config.toml
router_z_loss = 0.001
norm_eps = 1e-05
init_std_down = 0.0
decay_fraction = 0.914
steps = 5387
Below are experts of layer 7 (counted from 0) of a mixture-of-experts language model. Rows are named up (a neuron's input weights, with its number), down (a neuron's output weights, with its number) and show model dimensions 0-79. Each number is 500 + 50 x the weight over its row's rms, rounded and kept within 0 to 999. Numbers have three digits each.
Before each expert's rows: a language model's description of what the expert responds to. This comes from a sample of Wikipedia text that the model never trained on.

# expert 28
What it handles: Nouns in proper names, especially military and place ones (Army, Battalion, Regiment, Street, Island), and numbers within ranks or unit names.
up0:537521512508453519525440450403519515548445511511514551476432499597513558508483489443463481511551587578490531457471507441458608482479417514507457451483500582498542654541527456448482465487614477488424516507510424432513490476518546415507513466
down0:507515563533619522539480515590399539559511563577520454560486456442424350438555550520536629526490569470505490502526468490503461474517508452451549523455515453439575453523477446571481551530488570488531453459413504534438477483549494586500488500
up1:442451449595526444438533426417501539510504523501314558503483523513497488484553579542515476529459514474462461532525546418487549527450451581560495483532590512427490451503544535442461402511511547565535453417485489502491400558540524545525475490
down1:556560517470487508583628528448443500589429579434522443556530444474502482465433516482429512527557526462485596433502522476469450456514524512388481513493486443515543395598442454572524545493557525563463589572524413502426465473463508386530465494
up2:474493533499562539386553491467500529516556477566509506467412431512528589475485437465506514488466450621579396485479540400492532575455525390558625428468500514468498496483450506464521519506497525482473481477544435554570467491488473482476501489
down2:517536494460463506499461426437545562569492497459542440583462529585436481490467520531465537579506545500461532534487517475523434521530494614452513519455441480486479405488461501605428569442531629507570435423508464497518501442485546508567497473

# expert 9
What it handles: Pipe separators, dashes, and symbols in tables, infobox lists, and coordinates, like |, -, °, ′, ==, and −.
up0:508473438485440504422505504431506426515347533386519518516487563505498615440520527521519557573461467507550484572525507522474458439504508479494463470525453586512432412431547494633552538543507548494473532504502430473439517536458433493578512432
down0:554598519454499471544467440532495518463421515596429468468431494417572463537482504434536603442498434459484410451544536469424463514512489537526480561510494455522494505528415428441513475520498465574480434533529577534563509569527552498475510520
up1:391541597450470463578467518509530498378561489511430445481594508460515449577520498467581486479562490389469501504560520509515424501511498535469593493576508405484497545534459528517323529495519536468417557492401498499503477474429526570515469472
down1:532499461494482546420506469485540573541519571506520516554521559479554527471487491448370373523475515507543561491549536434540523511464561508585417459501463488474547569504461514524507470472451431593457469517516493574441520420501407447458536509
up2:466528481435417512415508539559503516416534463541442535432623577440538470501494581520374433532480518544457456451535465469461484557443589505466484447542516415508530525631486479553509533472499471465493453509523507489473548497489549432471521546
down2:536534476497547493546606438422504522595461515517528494450512548481503603500518448505431551505545491427548535439498520522522447467404444486498494499526456553460563628495539439525478478525563397517514580440558474495568470579497451472419508560

# expert 5
What it handles: Month names and time nouns after a year or league name, such as season, years, period, time, mostly in sports biographies.
up0:490521430585518598414465411427499491529432449502519485539490378462489517518472474393496593497597487515481569449397591596532461514563483474519477520481549523423436557464523466471421593498450552577558459481538478545514425437549427403475547494
down0:481470535408426497531513501448496502595522511550539590469573528572475511462481576563497533497419436563524556508542477439576527493523519483461598506454393505508512487529396515512471509489561506432488509552487542477441535531448478505577382498
up1:471449638446440468596520461601562535457475491482485522485546491514472489508571605488416446491487464476554496603483574547444491430459343597512436550436630447490576491454454465509519428479454542461535526473540545474432542554492415581487531576
down1:569620517468461396402494573367510466442574506437519512502420470523549469472455571533526523489487466494471550431549529444613451567422621504477532449601413531519504486569461525468479545540602454577433571539511444497542547423429497500533498435
up2:469485423428452495537513469452435529524505483473466468521443496438570478434566428435461551507415494476525483586474460455456519514420505494416497427458497518476419440503488478464570415531508401579519477462480548452560502558459444466555521565
down2:492546579493427488539493423579514468485532648517548524522615459547428506565384473521477449477556418471532515499510475562498481513501531468550499462584455545503467477475494533598532598457530509489452517395595480528461490485511584549487505489

# expert 11
What it handles: Word-initial consonants or clusters starting a split word, often in sports text, such as g(olfer), st(arter), bl, Sk, P.
up0:450525462484458486452493404547493516456483583542534518499503543530514551415469457512467537544545479513590490416470560517515484545510553487440504612468564475505456460484515488516564498484566504561497427488597515525553476543497535487394492474
down0:504487518511512583477457451460553496422537421494504479474532522498466456469595463429522413485531487458528411518598516437448507485613426609421531558504482541586530497466491479515489501524465573517514502517540509472515515479435506540502560511
up1:490478467469433415470525582468539534402526471447571493561494400510571458529479509569449546522469590512416463461419500464570436552655477468493394466507443572557487481480491499484502564488415478510442483572483530423385500479451461421418480474
down1:457444532471555594543525466591426496546483547410377496506445521514574516508469578473511498494516520493546541516625519594446487505528494483490578508498392533470567479465538497503503504488496568509465504501523438545467477512447497563530514547
up2:504421487625517491435422438507452501508495558456506533440529512397433541513513480529522495508570476503501492462506531572530373523469514445535587570458555455595508480520493450527425478549458428455485432490547476478468435514477497536527579542
down2:501556418436482521488507493562488577426535442501432542555485461618478442500578455481493512476527458480501511560489507442433480483554541535604430450475369567471459469522529372547500476392542465526550499470539492547476573510554587390528428496

# expert 25
What it handles: Sentence-initial words and paragraph breaks, such as The, In, They, However, and opening quotes after blank lines or headings.
up0:485519553487508595420503605534479418561460580477422487478506568501503573441503490520505432502474478447552477484489511519434431515489521539478511480532449460474529447533448492463514481526467444467484548344542587566447535489522590502501522448
down0:544500461544500455579511406475509521375539435500568531518516533475502575545495375532438566482543498478527554567561528477488572521483416552530459464526501554541512493544502568527520470484428517559455478554418544530566454417438435559519380593
up1:476543514540397476456507539427487553564468490514516426530532501518525462547464515534497392513513547534549562533468513523354546462369491543503517528513409504500489441492396509489483432513503501564488452454465469387549464504588435556453530501
down1:542324654559545540509490461429568541521521551561512526538554499539485445487541506505517522564494503565454479431517549397559473502493546472472507550405515477417504585601485416516531516563567486457477446479555478494371442496486516567472481503
up2:510650577512573514505478491467507506429496504529573530508533471479495522501540490483542512441521459402456541532526407530425602563483407504464469526490514544489481595510564556527516549521539555579537510543479563561484469451554558455559468447
down2:486508473508477511468536471436597538586544540447489554490518484503593510530548468534479444508478538589598538476444514592484530450550457541564471473537477498547478527434497450422544523478497527473501523558560562439434487481475413553515500523

# expert 29
What it handles: Spaces and colons right before numbers in results, timings and dates, such as W 4–0, Length: 31:33, UTC+5.
up1:490453503567528503533480539511583435499533487526481476434503479439501509553550487471430540476534517529536526509511424443543548500548552582443512498529516471480580450561523602450534470569477451528411537436581522491543459535452440530441503448
down1:525477453461510523526499458492417520506465485494454561560563458462477501395469422489498492529387486548635505557502563543510398547543391487552568545424503419468498556515468424477400492554489579539579430555498503459494451452519489512612549432
up2:453558471483562516582467508524491493547407539482451477539447558457512438497388480548445492571514471457556493540443495399521448468572499486555599501501567462526469469501512488522481425439549530489447503387508512609560416444486539481505491464
down2:454462534501406514486485522542530522461520473407543450502527524542431456457409485461575550555495420404470529453539491438474529446505492558485494518569515467494449548648537565465455471499570471493498431504579525469501420539517486587619426422
up3:472518426415451480432523536444435513526551495589461545576517531559461449456492428459492573571584502540587485426472598495532425449480570498500500493500487499539551557601496545589460438589455494566492480443418465426520442540402431474592564488
down3:531547580513493532351486543560542473561523421525480485452515519452532436515468471500483490614371548507436485486475496449523511471494506534549526501480468461458444507433556539414462543483583439484537499487577402503447522569476496431515485527

# expert 30
What it handles: Middle and end fragments of proper nouns and rare words, such as Sel-en-omonas, Lot-chin, ins-urg-ent, Seg-ares.
up0:507448493499557498409549550597575493480496420592480473468509456415488421469524434532550590423475494556418490545444522519439487529523515459448507497494418492510439466477482468568412510470525543477429514508394558461494486532574463483601494506
down0:515507548520485461497540467487561494481480562548525478583535516513560412546464464526453506455436556459504544490533465450543454549489497555508445485524554490424377528390497498499450526509569492476558534453493459535420487499468558507548476464
up1:512411594584480517527475456420546533519457444548546567485499503474472461545539534543518506533503538447467488499533464516501484431484551508482455391485539387425539505505465496452418478544614415353532531453461478523449408497427491483473490494
down1:479489454510472471544592474517468452454536546510522488447507543466488498480508477481467465494549562547442428504381484501418443459539453501553540487455459580509554514555549504434577497449407507558554462483561556497529544507517467476601475536
up2:504534395522532462434508501454485498435527533533495512425524498503478484528506511552512436469510414624442513535512400601468482543497454564554477533425500497434542466565530517479479530491514547516512441557492569477533489365467529489473480510
down2:403467485478452524446427478516572486555517470412553425469512500520510477442519417496428528468461532502425476425501543489476480513487461452523563457563522380513518498504497426435547440486568596544405555514535435555488391605520410446547517485

# expert 15
What it handles: Final pieces of numbers and words, e.g. 00 in 1600, 7 in 120,757, idae, s in 1980s, ville.
up1:501418580503443530480447575517516416583462532441509566509504420488471475478490568490552466578485513583425498444612440450476516482573468453532527605520499467444590524543405483602407441514536535512408490482425531456515475547452495482548510413
down1:486500550553500480435520530445520417501488480534597525538521478476461365429576474620540534441553551493381477453479578565498455592531544466502575473507514429589470524516427494483517523486473443408537490519467551464476452498481520554474485411
up2:502453435500546434572567531490566544455491591533506474580489537520516520567557479521420482552575416532575497449527619595507520538522505521600538511593494511571467498488485518504500431501507360445489495530556465571506510507548478388529453455
down2:433535471414487510455592520561560542516462418453569568509461444449613550486491470441486502425542558585495400443564481492464519517507423481428524391388549511522526427574590539515462451538424496490454528460547444485469504493491506593495537639
up3:536550476497535572486500496438614562539442417522481542485596534501397511487503565505419576480540447485451603530535489463435566484437441530425511508553553478530446551530581479504532472502510511489572648484439440556594497521487517530485552489
down3:520520477537531373441538474517439512464582530503506435528463532535534531571478525480485403548474530460546501519440485564477442430608514527591540549490545522435416443501562545558577464483468468514521412403507475494562534467466396508561370585

# expert 14
What it handles: Directions and place words in location descriptions, such as south, western, Park, Mount, plus of and in before County names.
up0:497524537537533528505494580514533510478455511528422439559446538555493438501467503469468455435533463505466460608521539382537494507543528519540492540480556483575456537510488455387544572513523543577472506528499494559617462455504558469514490532
down0:519438493465495563510577497478474491560476496499498447453477435504547538555459492527529527535497454520531457493500453545582463470507441431414512542420485510423519462530560532468482394509538498477477426486483448480472441532590439555449555522
up1:517591443541444502587428590441554496506473480515487498482442496504391506581506526503475395460527453439474458440585549536538526461539464490481466593456471536419530450476517469505442546460493434586503536552539470496520529483531474545485471522
down1:522499507419463495498464476514566469593497503565560473523552515465549560523478508473546463534483466526518529500546385559433438473491497419566581508503495517549501570465436495436509471586515494413415482465483584515532511522481499513512497536
up2:477509433507576525523530438537474529437504441515451494452506485620446476522532497533518473521447424551492469507390475442464408591495558516455521464518548443477568536541449533516520527477495448504543514501477569579568531549435480456440480439
down2:481429490577457481492467538453492546509472576415553566485626509493480462492474500411430537515618570550468636447543549560507597483474414501444449561445572484444487481510530484520485509521531502494457501436567517463403538530520506506456572477

# expert 10
What it handles: Nouns for creative works and roles in entertainment articles, such as film, album, song, single, director, producer, bassist.
up0:526479475442491553598487511498556547567550491489531527433459457556446582396500485549552511465451464571452508485448490531467541532450430476495567506450436463485515475494520477524522472596490541496467602544562549513473509502520508573568525436
down0:434424521523510449423489432425468526512521475494542519482568523509532488515464470562450536564488576492503515444515538463482476569513533519515549426525608547398491539464511513441482534507503501451476452513512507481459448517546490499533556457
up1:489427497506436512469470500362442519478516505513446572487395464461450572481520483418591515480501483539453485464568551531558436481502515466528507337463494517502487579489408547565468589496580531488520539523505546588538452503505492490530537462
down1:560554616475397427529484480417562546559439419526567560554526476491453481591498618499512505597467501562430533506500479424534575564516492500501539592505420518490483410459503507428555470401557557544564445512506474452414463546543485511449452559
up2:525504594434491538524489469475507530530488537504473466495493532536473449476472416547506599554519520506487493523572450514552455502538395546509384501448481520482501515547677517484511548570509522460496450515534575522476520504505375585531508521
down2:528510489577453513554472465498449494453530486545529544485604571494585448519490495483565459590492511445568526508441513440505558580475546567576531470518428425454491547457451490555489420507486513502491521475550512557513459524562626467485460520

# expert 31
What it handles: Words inside titles of works, songs and awards, like Love, My, Best, the, of, and colons splitting titles and subtitles.
up0:566526481513460593518443579478454475523458493525498420519462582415563499590554383416475509513442428445481474417431492474528517525424435480481476441544539435485433488498548529527554496513493455618429443525452510426532463535544470527437577377
down0:429445515448525479518554432498528496475608460402491498479490464488453455503485581520533518486468576546510439538569486515483490469551512515569604561520474548589606443465558496467537439532485499485507464534514471567538523414538530344517411619
up1:489406519487497366497377421525469532511490484470397504501591525543389458497444447513482538580486418590510581400504571496543452522521520492539478498513572550427492474542476457490517510491566467535449411487479507527500521515460364526583463473
down1:526433513503567520555483541534520437502425421567531489500605504479529503525451545491566490453447419442466530558536418470440518558510518458428512527506462492537598473469453481522428484463507503495444564489523539563443433558448589444291508515
up2:499451549588575529478568411646428604400473470506497475505497549579488487475588477435502528563511483439465378532415522504514486511451539468435520489477515560484485481419485529540497497516403473492554519545405505489626516532547491595558445470
down2:478498524573564426451380488505604529491512503516492515586529423447502536487484407512544474531465480470503519447531489471462444466532522513476604470577480551524487476546542455473542536577496437475512450424502492412489479541458465537529575507

# expert 26
What it handles: Suffix and ending pieces completing words, such as -ia, -ional, -ology, -ić, plus Greek and non-Latin script fragments.
up0:470487483450528550461505475484480427573444555473513422513528524416611585487522500501510580471450508467480437547490546594471482481453482499487463559501543461420603586447494532411470467516479432567582419573470549514540514477503626533544597487
down0:522523551494538493442558461541511540481563557437550500524551511489448558514441495615449518454486464520447574479440584419501483497493541509508506401518494557578470417587511459486459477442475527472508570446419519430473486471490502583518505447
up1:539546560392536465532479436539470502512444515579478425563490467523473480512576470531557534502470544567528409533593549390478569482498429515546479567549478460487557521436528531572477528407539552535441563524416445500515510457475508472483407432
down1:469393447535441537462505602451608479521482484456532469563516527486450523486406555478487525446537501490549576428486533556547540534605553508525542460452570479534479482504513493458592460506467480527582465468598586507463536493512441525578623552
up2:489466600370592508481533586417541635508475507508563499562483424521505440457484521479515530518534484501538519518479477419481501535546533528525557509539623543522545510494510585478483549435514489536528481552481511519388519490513463526548457555
down2:509527335465577462555463449516469556503520521523451545480573414548500542488532481532485584503457512441557516528464508549461566486446511523502483478451465486548442542479580419522465475533459514463515518437517433577553562555556485558479478504

# expert 12
What it handles: Dashes in season spans like 2015–16, sentence periods, year starts 19/20, and clause words like where, when, died.
up0:556468458469475468529498561562501569474488538501505472597519517521467428438510511392516455594468574505531552461462515498514417404531460548589479469424563535482506596414454542477443541456465496464506519404441502571519526579426628460463440518
down0:468477500591505548463494480517497453559441466482611507480472543561529431610560459484520539454489500502556534522492482562523523452462461567397507549540507482426462597475523562423412517587470475486511558452607475482483450516544483522579502420
up1:572581576470447524510505563457550506529434537517504469461504496472475508459479480589607500489608506505436523483497526575525511598527483536457533476520495591509521414469506521462491550529518502520406495455507526451493489494422515499465523497
down1:541405431512443444544447434443542512507556479398464443593459538392472591548588537531380430487483453505519545514537465473511446467468429476528568461585465493443509543534476453558586472480569433507555465575476487487535601464549542515420444513
up2:570552495526505510418433588533546432584517533527547434504496562524440477480510472484506503482544560663525521549511590419543501450510515462535483452530481533471466494557505605600458631520509493409437568521407496538537522546437512501535490440
down2:400506478500488523477471485521496506507517554437519528482395511531532511435541569466561440560463477390401486397466458428500536562554458390432469547565529393558524505455582473454551392506566513507465481498565466444514524446457475456442520530

# expert 4
What it handles: Digits and pipe separators inside numeric table rows such as results, votes and scores, plus some word pieces and the word of.
up0:440479449520446504504525521539534506564475639511567528514441457399542427493527546493373496541517519499463568446366441454624390453398553450457497565510507535546445513547462488498533538441559408595380461488507597549521515520485619433424463565
down0:426458466526545539447511437535389464523578509449448447450478441528451468546489485502493588524466529527434509664494587461498546540531463567498571409541508414504574510505476485464569559519557514550503540513459487366468477616470555529501569459
up1:469543468512431506519438418453579477509582506500483426400583445427468554495522553526522544492463441461481464495383431478548559571554469471411516409516523411424529420525516621517559505572512408496476502559506418446497409465444493505508452419
down1:478583409485499410501540531582413460511416476573502452586418473442507464474561482511411485539544529512563453562503543456435476511471484480533447460426522604491388473497579487441539485548459481515472479563418549499459603579510548442376531562
up2:591558508516485496404516592502515509518458513570591493621516533485559547424531454518490467425524470516526552482495546516463494487581560436487593527534480512597456580436481564601397531489474594510450551504521538531511447517562472406527589433
down2:504495415452537517438520453519453445526488546487505445588506470474539531550442478482583590435421528492438461469504482623463532533524503521612534502452502417499532519531526497489525481505588487563542548440550545543443476487449543544517521541

# expert 22
What it handles: Line breaks, year prefixes 19 or 20, and opening parentheses before acronyms, in lists, infoboxes, tables and definitional opening sentences.
up0:590612485493401508480569543531476493481473513505506450534474502501430490480570492577475541571414528475564551504539454507517509406456531510478472497531561555558495477533523472617460515453541474494540528398513558492496484452549474502523396451
down0:522385460493558621520570493455519456425397588493523440443545548446520508522464483531539463444528471497489501553498530431497438491511459553579529479476534503412534521530472568544489476482499426460477504578574519535518530455459521331480544516
up1:444426535460553494499469459463504557492538567410513581489444422414480565512543511486553473461547505432483518524527545490499644531430446524471537413426450506431568529503476532573416468421463481465542559460602487622527476492622570533458560392
down1:548477494493477559423456437510488405494420474461518462418515542532492468500507586489450537512512483461558546619579468511477434458502499479535491480526574514508467424499450494519525520592520574526506594518440473519595518482474602526518446481
up2:484600502476522524554458513529444507492457491497509503564512515544447518464669582497452431517502490475617395480516519492422485450573509509614610523567534476518539508474486470564570552438466532533487474470524467518510500530537555429529394481
down2:487479528460502493527461562443435498491611466469489482464601526478460518496415479481589532568498544525503558501506401539488550567629460443465491528403442542505409522540509502425475474486501499510525450549497533519545507483477531576525545527

# expert 0
What it handles: Prepositions and verbs linking phrases in prose, such as of, including, after, received, and -ing/-ed endings like prohibiting.
up0:454592547490493541503444523502507562540496506383535534530573494559496542452473455436560529452507513499564465564527477484510468540517445449539559514578524496417521508521551556565553566500492559544570591404412510525485501517512482544536493415
down0:544455505539500501578493523514516455468595526520486587535458594460485400412563493481457469531541480513477475448497439565544459471452445454483504491495507523554510571521601433577480439613616424461417466525568501516513489386520521393586493564
up1:515536436569522548513563515496499518467556562472520373538450578555496519482481411515452524518495495547493513498446487405447513481459446528462442474461505543436430591562529508430585483497526458468520533405477460521489497568511529470499465523
down1:444583573515467460445410554466567532529439497521453520582525520434508494506503564500417479440555519439448510509555513583497483495478526522528571460446514403631571451424503508551495544493433536486386525486462564460462403481539515473513572479
up2:563633543497459535523553462477529526529445506437424429536496535509451483499497484473453485491493586414553463474382495499548576317556424466514442465489445430542383564449513469599511469557497545517414495466585502567479545505499472439545478454
down2:445481541566543465526469636530518437526537456543519375548474456495494487489426466558537554489560467544539579480550511461459572546412501513487526454501430570544467487635487502599544514543495574504542439455433476453578569367545495551476435556

# expert 24
What it handles: Numbers and units in measurements, percentages, and coordinates, e.g. km, kg, mi, °N, and digits inside "(19 ft 1 in)".
up0:560523549513398517470613541512489484458516469569460518518492517434478481505546446480447477549544489490592424390567515543510432518490495589548463406532564406535554590577565468498460619437485503534465495526490531593495497442507429596513478526
down0:445487520514492454496389514541515460504481509463525443466395467586527560563501548581554479493500571516455560532438464427516505544480447528420532613477623501498475525460476528570556572556506513446499511506503531462431465580502585434432428463
up1:562506500516512523440456540509517478504487456497462456547491508451515474470504567455440536489547407520399423511589549527392424546457534496435524508521540472470503455494556453554400513471421433544477528531527588529517565487468495481423547452
down1:383528537471518499522509471523538441558419593494514467429548505562541523478562517619449556503479485531516561551488507444528524568574490468552521510462418485498483538561463442366616524487599585425544570493487476457474451532528558476449495369
up2:539450510377509501507429546539511580565460469526605522505473450455554457573553509470452511533502472539452412521549461548454452571399573479502441403477487513549468565474507504562521391477523424545440535512491426549507548455576464440425540534
down2:463492522505444520457482508499556511509458478469375511445579504553510550447480538543582483460502448534516576467512493489494455458529390459447496552459463453477482477562444525515501481451491613558533544535491568375525480426456465477566493464

# expert 8
What it handles: Nouns starting infobox fields or following an article, such as Type, System, Tracks, Coordinates, built, city, role.
up0:552568534469491496637454473436529570479531579455487488553595529491457467481507467517529453545532384499490498478526502566597523559545525553572409517483457490433447406495497468523561524503478560560591483545404514512561549454498477525576593498
down0:490512530496529446409548497441400390402515476478493453425450556447549523566484549535442483450486522463512465418473497480477500505477486522516515476496528511538623540484510523480502510447487419477430459503471468459487474514425486482459404476
up1:553499527503380487540501510548475529480455478579514472545505524538503540526431471415498528370486535508512538458443487439437456433462440502572473459407588490488419477525579520421504549438435489518504511524459545509515506505396417509503499504
down1:520545504471529502434554467454434490512550455482394550561546481528555609445479446571490511524538457483520495487486424499523554466542513480520522369533474588596513480566530530580478404528524457520605529533528507434483512526518566484467464555
up2:496566421559482557570488505456435497402463499529443538578549541520408439492606529530495476478590477511445484540524541504520407486491428501459491421479415564461517547617449591512481583464486460555505459436456557500519511477421386605493477550
down2:442506495458474482436480520533570557524472480519537549549602493503523485464492500490446575474480526415488502456485451471399498447601481533519493546535619502514424558475503509500469459563508492375573546513484452557396503570554473516624550513

# expert 19
What it handles: Name pieces and adjectives in sports and politics, like Republican, National, team, Turkish Super League, and endings such as aly, ia.
up0:451527496542486452443489615436502584474501532521523528437639464492485526494558530502552476512561407570518581509600579470456475565509433498490483447588524527516531555499478530550443442484500508430582492465476432487525524490529421496473512506
down0:456483543397466471541559432579517507422474491516385563576387501468626487444532492480556495515443552453516497519491510557522527463408583460558547429490489573555579494498407537449511457505412583563532502527549511529446510468560571483490477624
up1:566504458466422453564448483461571445518469521467554474505495405525439494563573521516588485598471536450407455523595537484556532562447489502496437650491561524501487463552518542395496479523579465530439462500471533563610457410459626538485545502
down1:474484580444506532453532471477503521553428484527496586532475537494539442517509466526531459499581464482500539525447568503465423419559473459506527462470424528480577491552446497573511535439430516518529528554591557458448487514347510501581553502
up2:505392391419570580486437477530487469445478524418556487488477524483494568497428526386532393530464517533517508556518512476559512560475444532529436549507567514492572537486459514540512445424452518551531503500568512452454455487568547476547456506
down2:509551533491458440470515502465535537544585461562479408606458559454610447495512574517450549482475474451561464520459373454464407516388452366521539530446509516477479538565490457478492527570520514434453525434500492436500549517446548543461483490